Experts of a small language model: a sigmoid router.
Below are experts of layer 5 (counted from 0) of a mixture-of-experts language model. Rows are named router (the router's row for the expert), up (a neuron's input weights, with its number), down (a neuron's output weights, with its number) and show model dimensions 128-191. Each number is 128 + 24 x the weight over its row's rms, rounded and kept within 0 to 255. Numbers have three digits each.
Before each expert's rows: a language model's description of what the expert responds to. This comes from a sample of Wikipedia text that the model never trained on.

# expert 4
It responds to: Proper-name word pieces. Pieces and endings of proper names and Latin species epithets in titles and taxonomy lists, such as Nannostomus minim-us, Town, Temple.
router:161093111136140126115183127145123128128118132093188104116143124104134085151118112104119123148104118120142116113190151127179116139142152087103095125131161131137133114140131132083152133125126111
up0:148110148160141143115166179144133119120108148119154158161157114155137139123121104096104105137127138154160111171144163156122132147170187145076160104063162120095114123123095116138101097143148132
down0:133115125151142139115125082101088143153137101136070176141083090151173117158139143126122177148139103147140140124109126121125135171110126141124156126124127130164150168115156137141146104101107088
up1:112145111089128146144137122174151132179135129119161160093148162145130084103150111137136141163155101089137124139123165117146143089084155134138138092180138135143154093155109123144130122129139159
down1:109111108100114124116072127115128101129106147144110107120094142103138135128134125100116103129089100123099112112154147137116132120150147121157075146142135145095122119147127144118121151149145140
up2:115104165097158127122100098115120163166127101095116106127138142164124118111105101149127131141136109147119095133078137139178115088145114169096150097126141143122115151157185076110157096104129108
down2:140144121160120146162132106197135126148097147129099116122145171129151078148123121140147118163111152114124137172128162140094108107131165147110136172141160141101131104080103148175113152141121099
up3:111107116101115098145126109101144136148124080123117117165120193146096112163109150106120129108143147165167133110111150145118135120129141118084169093141114118160106109119156133119138113091113120
down3:135105171114132121150136121140128106120109108121106128097095178118139105134099123090121151152115105149123098107145184111127093141084126108124171092125119148144129134139132079122132142130086099
up4:106136107138101107151151123102117104126122164126117128131122151124147123121113081085123079104157159155122140089147114132194127110161148109136122123140142142155161140156110148131118120096094133
down4:128127134101104121116100095145140136163109142144110091143088128142153167100119143108088121105105137170120135144145133101132107141142149106144083114107125100113122102115104107127112140129137114
up5:093164119133120114142124150113125125095152148154156114124091124128115060154151144141094118140108060099122082125072163134118100142141140167103121144142160125160126106122110127133119138146150109
down5:115189116116094177153136119122140119114121130127152118150123134139086145102116096131098143146119104121160128150158151098154071072131144091128119135173141112118097066114115147158170102121151093
up6:107129153126106135097106129082123118098114122141115089105170140133088120124097105111131171113123142141194138133137175100102137136104109150136163146132134127116193087159112106104152144140112152
down6:146159161104143145121111127119151112118107113125115102124138125151126129108125092158113093164117145085134104144122138106104145170147121120141156110116105111166144122122131114103156107123105094

# expert 42
It responds to: Personal first names. Given names and name starts in credits, tables and citations, such as Chris, Jim, Vladimir, plus on or from before dates.
router:149155145080109121113111120155119122128163113111122106107127097117122109132144129111121130115121131133151167129132119099127138144130127077120108077120141123163148109111134136123141135132138137
up6:096133151152105135120097124103126130089140134133122099126163144114094108134110122123107174114127155170187129166134155108114132138097107160143158134132112146134172088168135105120149144129122178
down6:126106204097113130145102111104169106131108160141114098135147153136163136116131109140100070133107117110134145140163160128111124147119128142152143141112144131134122124091122112113160140110075118
up7:114141112111133120135156132122107108102162109126093125145101074120080140130091143154156091148153125165161133128110128098141164102125101101132129130166105149151067115138160101110121096138153138
down7:124178144122143142130100120125120050137136134117109143192109121126107119153104140140141105156146145108104165098140113148129123168113120088101088145108148128114141108120120126131123107101118131
up8:116156137143130133115111137141142167146134069067167141145118151107154103121172151124155143130069128113094135121100152101098159103104118110098133103089134135147160162111143152124149162117115136
down8:105115135090127143155149081165121097109119103160097097099150123128164106119136139160137118155142099117119122136134121117145160113145152144096077138105125155131153100136113125162131091098115082
up9:129144172123098159130134094162156142126160140095142099092118155108133111116156124170098109152152141170040144118133127129153143143135110123109068131144112118154115128134126151155090130085143135
down9:112127146115145136107110131143167134129106160104127103106140164172105150126116107126157121144131114127122148134116163135143136114119142131130098124153122109125107114179107140100066140152121109
up10:115156098132104100154152127189131144119166114126123197129124146132081148143095151113107113149095143135124136147151102135140138126135121107160125126156140147111175119131145112152116120114154158
down10:105151158125123099135114134132111170135161103178136184144115121153118134107109129111125089114128110117155096126111089168131155132118144132125108157089126157135164140163091116095111127151146142
up11:147130142112135137108093093124143142150133150082130096133118127095118126125177135129142133191085120120157135123095100090142146135126148098118120137062124129161152142089110136159151135105105128
down11:130156151123160170134147102127113128138136140124113083089136087132121159136147173142128134115140126089097132071118121115141150149113130157139088127114154107121126159131101134117160081124124124
up12:123144177138134158068112108135129113138093142115151111137142118115118124100099134147137099155089106157149176110141165169145109135132128120122141130098137122113138147140155177171150109129114117
down12:105133154128171143201116152151110138120117137123069088159154132124095131121135144125137115144148133132133116114139156103114126156138153143088119151124115135151120121145111139175116138177074135

# expert 41
It responds to: After-name continuations. Token right after a person's name in lists, tables and election text: pipes, parentheses, semicolons, verbs like defeated, ran.
router:093146066138082113127118107184103129142157148125134130123072145144113104197135164116103145150115095145137108163161109104165136150138115137113112092139105158154115112172150122133108131108151100
up0:123122093134119133122170168158154144125121124090171155145149110159124130139110078121085119141176139157130111147149143143106164156172163151100132096090157112100105117131075144126080118122169137
down0:139120118137056116170181086125125170124101114118139144133131120134132154147162142121140113104085131138118113126144118138151079115149150146132131150148159101125151192138123120127162151118137120
up1:111123080122118143123150134175153114161144135104149154081141168110115113140148115143145135158164086104154122140132148104129154126098169126145159108127137116138125104183144107138150117137170141
down1:133161118140146110118128130151138117157127136120131105152093129089125165114164110109119145108103134146101121135119142145129097101147157088134144154118118117134133169155150147149152125129159114
up2:100122142112147079109093105152132169162161108106114109128118146164106111153098080093123141137144101113137120147099122153151161124163117146126131091143153179149088146173177094124136110104136110
down2:168081151156144137135161132143128137169120120122089111110133149136116129101120125127133089186134129125118112116131143111109115160149121146121140188105139129104147135110137103134140117129147164
up3:119109106090094084129125131110175117144122091092141107145111165131117118175073165115109090146127138126139147113121148130140096115132115138087159109140137107178104106116144150125120127087139122
down3:154109152141108116087108155125124087120116142126141132129102123116122126155123139147100125107147135137130159122093121099112099108161112129113195099155165141179126133127173091140129104129106154
up4:107156091143086104157181113116144128170169153094089115104102164151150096177139111084145125111148174135104142123129126156184126095146141140149135100144108149113113108146102155126114099088138139
down4:085156120129154147080134098162140090178146160121103120100128141128137154124130128119136109131128131173117136168155108070146081118165117113099120165113135122085120116086096123123121131100082147
up5:082150092168129128138137129105093124082150116157118122115102125158080079141167155126132142163135073102110091128090147114112084171132125153100097150140123163169130093143115137122104121147157112
down5:097142095142149153110152103115135108100146076112105147167127152120121064110156121111157137134136120097115126131181147148165119096123160131120110119181140132121165088097135145161126081104138084
up6:099135143164121131085090131108134129090122083152118095110167146107091146102117123120133150112136150157179101166145137128125151133097102167140153141138094136116162086173142107123135145113128148
down6:166167165120139160131101129143151079125072112108145148204123177130121121097110121086129104145132129097128157150117105091109139162149120108158152121120138101155139149101142127112128064124145104

# expert 55
It responds to: Places and personal names. Place names and given names after the, of or in, such as coast of Mexico, the island, Henry VIII, Virginia.
router:161110131134132121117157132150139091140157121124163109145141135138134128135100088105128164154113122122137175117104144130138132153147091123136132126145167124150155127122142204125137161131133128
up6:112138164141110142099105116092138109108108144145117081115156144116103113093114097096120165125118152125189136173121167093109135135123095149137159140139119132134168072162116135119144143129102152
down6:139140160088113134136109132126169144126107149115136139134140153182150119119109143134123093135107162090136157169131129146137156127140131120158148106137120108162077092109137124140135049097103126
up7:140141118119140134149162114123115097108157083133107110152109074140089143128092130140159101148152103149155127108117143087143166117097098115152141141160115150151093097139146098107120125140150154
down7:123128144135181126106121131113121057135133121151132113166122106115144146137137129154099119161134115121129127105132110074116115114108120103136156137088147118162129092113096130106130127102081108
up8:107160106126145150110105139131146144153137076105180146143113153127149123118164175137152140151072109076100132122100151088094161114090117133115139096115122121136148185114145148120149166131130109
down8:143110175070137136138172109171144111075128113177091144099098143158140083146135104127137136139124131153116094148116105094145161142149164140089161136124106135143129100146129097161088123124108107
up9:109148172125110165143127077136140124099123183110127101098122180093137124113169124166111106160134143161087136101136119127167157115141110117136105154148131101161111121126136160111117124100132111
down9:117145116096094137135122114115122111157133131113148153140124159123168149142118090094153122111158123139101164113144129143110160121128122153189091122152099104131103088205108136078109142142144130
up10:119149072136140107138146122172128153107150121145133199127136148120085150133116121122126101167103155139118143168166103144157115101154104102148121109145138165105167127101125121153107110117141162
down10:079157156138103098145105144145130140119141138112157182167144100150098148122141149121098102144146113137159120131127121108176138101112121108117109140107134120117137145162116132077123127125146152
up11:126118152136144130117097092116145140166146140094126109138110123119120138121156109102137129144088128110162146136100104088138133127150137103134110168056118152156160151106121139179157125123106163
down11:090135142117194142134105121171097151136105136125144117075151121126126129107101099124145146149163121134126118152155102114147144149156125096152152148119134110103097113125138143140157087118140099
up12:131153160113132176080118095102141120158097125116152098123136096109119147113130175162142131157094094140148158115149160156143121140089142104122147162120123109111157130167130186186150104143096135
down12:152161145088112099127096118145127126107110123102103172138148102143139136163139117108149114127162130101147102117146135152139153171078135160142096125135100129146115106175133135163084135138109190

# expert 29
It responds to: Line and row ends. Line breaks and row-ending pipes closing table rows and infobox lines, plus infobox field names such as Succeeded, Spouse, Genre, Producer.
router:135157083108141150111081167126118147107107127126122157147088108128128155138150096159144139153101069102126144156176113147124136135154125122129133119117163127147079149114103120144143137084121153
up6:107140137138114132102107147107149122111118106117143098121167139116107128124089104110122173144110136137151114130113158124122122116115105162125171132142094125143169095186159113105150137122110160
down6:119183163096142147135114124082110095145156151133130110129136140130151138113121111104124093134120133152133174098132113106107135125144127146146118131098131112131128114120090123109123087187144109
up7:122161114096133130136164132120116092104146097129106120154115082119103154120088153146135101166138090128176124135113145100138161113105095115163136132139089141139113088143164090130126108143143138
down7:128122168148165132104123121125089049129143118144122134163097109111114172153122143142130155142124123136146182109159139122084121132120154102088118184140113150128094123121120128123128126088131105
up8:161151127146128145114135166110141175144119071117158146160104121127120112101162182147144144135098101100107121119100155083097140146099121117095124112109146094158164170108125165136126179143130120
down8:088097140106121148164143120141115103105100122143096122095136159141101089133116145154108154141168152069158132159104092109117164145121169145127088171140175134081129102150098116194127146091112137
up9:105149160142117149151125108116128147111138163123127102107156169126145131106124149141115100154143159131061139126141123125162151139142107109116111151150121118149115153137092141120113105113138135
down9:116162151119089137089127118149131121138154147140122101145127168136126156157132101090109109132120072105106136102154134120111120144098124110149126113160138144171075117146117099085143135119150118
up10:099145064152130108169152154174134156104185133117148195136129112116089142141125145122102111146115129141100139160168097147142142109145121102148082095153137111111155107108111107153109109132156170
down10:108154109113091069153117118095128171147153109149136136157126090134089141148100163102127093135142125130133138120136153154117160155125110099141096107158153122136134103177098133115135083130155152
up11:130099124137125126104090100096139151162131159081119098156132136097111127141143103110118145160074128108154138150109101084144132121133150110139134149065146127154128163105125161160150133126089140
down11:123148123116153116113093112142106094158092147148138107131083137112104110159132126118120086098128106175140087128110153101126161138138077149163110143135138154109118133141133129138132131104111117
up12:128141153126124165065127124113128133144075123124129097120128093104123135122128131147123132148093079146109163116148151150133105147127129116122144167106118114123149143126148174165130132129125108
down12:130186141143160118156149145152109122142115107135094150127126096173139178136101102093115156156142117076149152143082130110121141142111206138099120071066111120125147100144124099150088137148064149

# expert 36
It responds to: Time and measure nouns. Nouns after numbers or counts, such as seasons, years, minutes, yards, months, often in sports careers and stats tables.
router:112115143116153133118151151137129078104137088123112108172128117166118150121122163128103130154105128099123111130137121114159151138164117137126110142153131156116130125143109146153077132105150162
up6:098140146149119159103092154106137104089136132129121092110164127122090147096093121127118158151130114147173129148116150115111137115098104155105158144140096135138199083157152098128153137119113172
down6:123160161128128133126128169168112117122095142158138091118153127173110096105103124109161105108142137115091139117096106155095149156143149110127168112084140111135155135095106064137164117135092110
up7:117152127087131121118168107126114088096157084131114124136113075134089139127092152160136099164154120130184121122130151091146162103099122115148127152129112156120087083138147079140120116123114161
down7:117139108129167166127114126139109088139148128133148075167148140135154131145128123107156161149093131141150164118175123154112116101130157132154147145117159123148102110097126136133129089111092141
up8:152143130151142150127113152115147149141165070096166130178101125137137122106155192139135157140077119112119104079083154096109156119096093116120144106117114089145169147108127143146144148135106125
down8:120111128065123134160157129150130083103110121132087098163141200156149100083132105139091176159158133128116129137101094100146142136165133148091142108164127142121135148152164126141112115094085099
up9:116090161150101136113166089119151126120113154137111106109119153122133116129169114145104137140124150166086133123119121087185165130142122114133126159149101131147107156114121141121087129100133103
down9:170113123088093109112128141119195141114126119163109137128125171148093130112124107112146141172120130115108155098160117130198172147084129127203122107126107131121124114148092136091105130114128137
up10:088145083157137115149160119188116141100173130134140198120133137116090143142127118123103122172112137125125145155162062141134142110129098118159102114142122151117167124115140134144115120125141156
down10:134144135158139104133121155127157207122134106130133117176127118149145137146130153106176101127153123145144175105157128184128175133152149119168113107142146163168136120125092104131115103096096121
up11:119091134133131142119101101104132139106135137111115102134104114128107153112140125129134150177105102103174124138118114054134146137116161119132141163066143141169163159120126151164148123126099150
down11:121183138087144149117107121106106124103135123118146134124128122095109115170135166148087092126116140104143109086154137124095136161138109128098123102137135137138134158151087123070132126138119121
up12:151117148136130149058113099122124095157094114103153112124142119103100154130104128171117107123093098134145135108147152134135120140142121124121163172133108112106134128148137200160139125136115125
down12:143194144090141115167112137159097103106128080110106171128106105163088135150125143115104118121143138126126109113078133131152127145128119127127103117092112110118117109177165119146122138153127155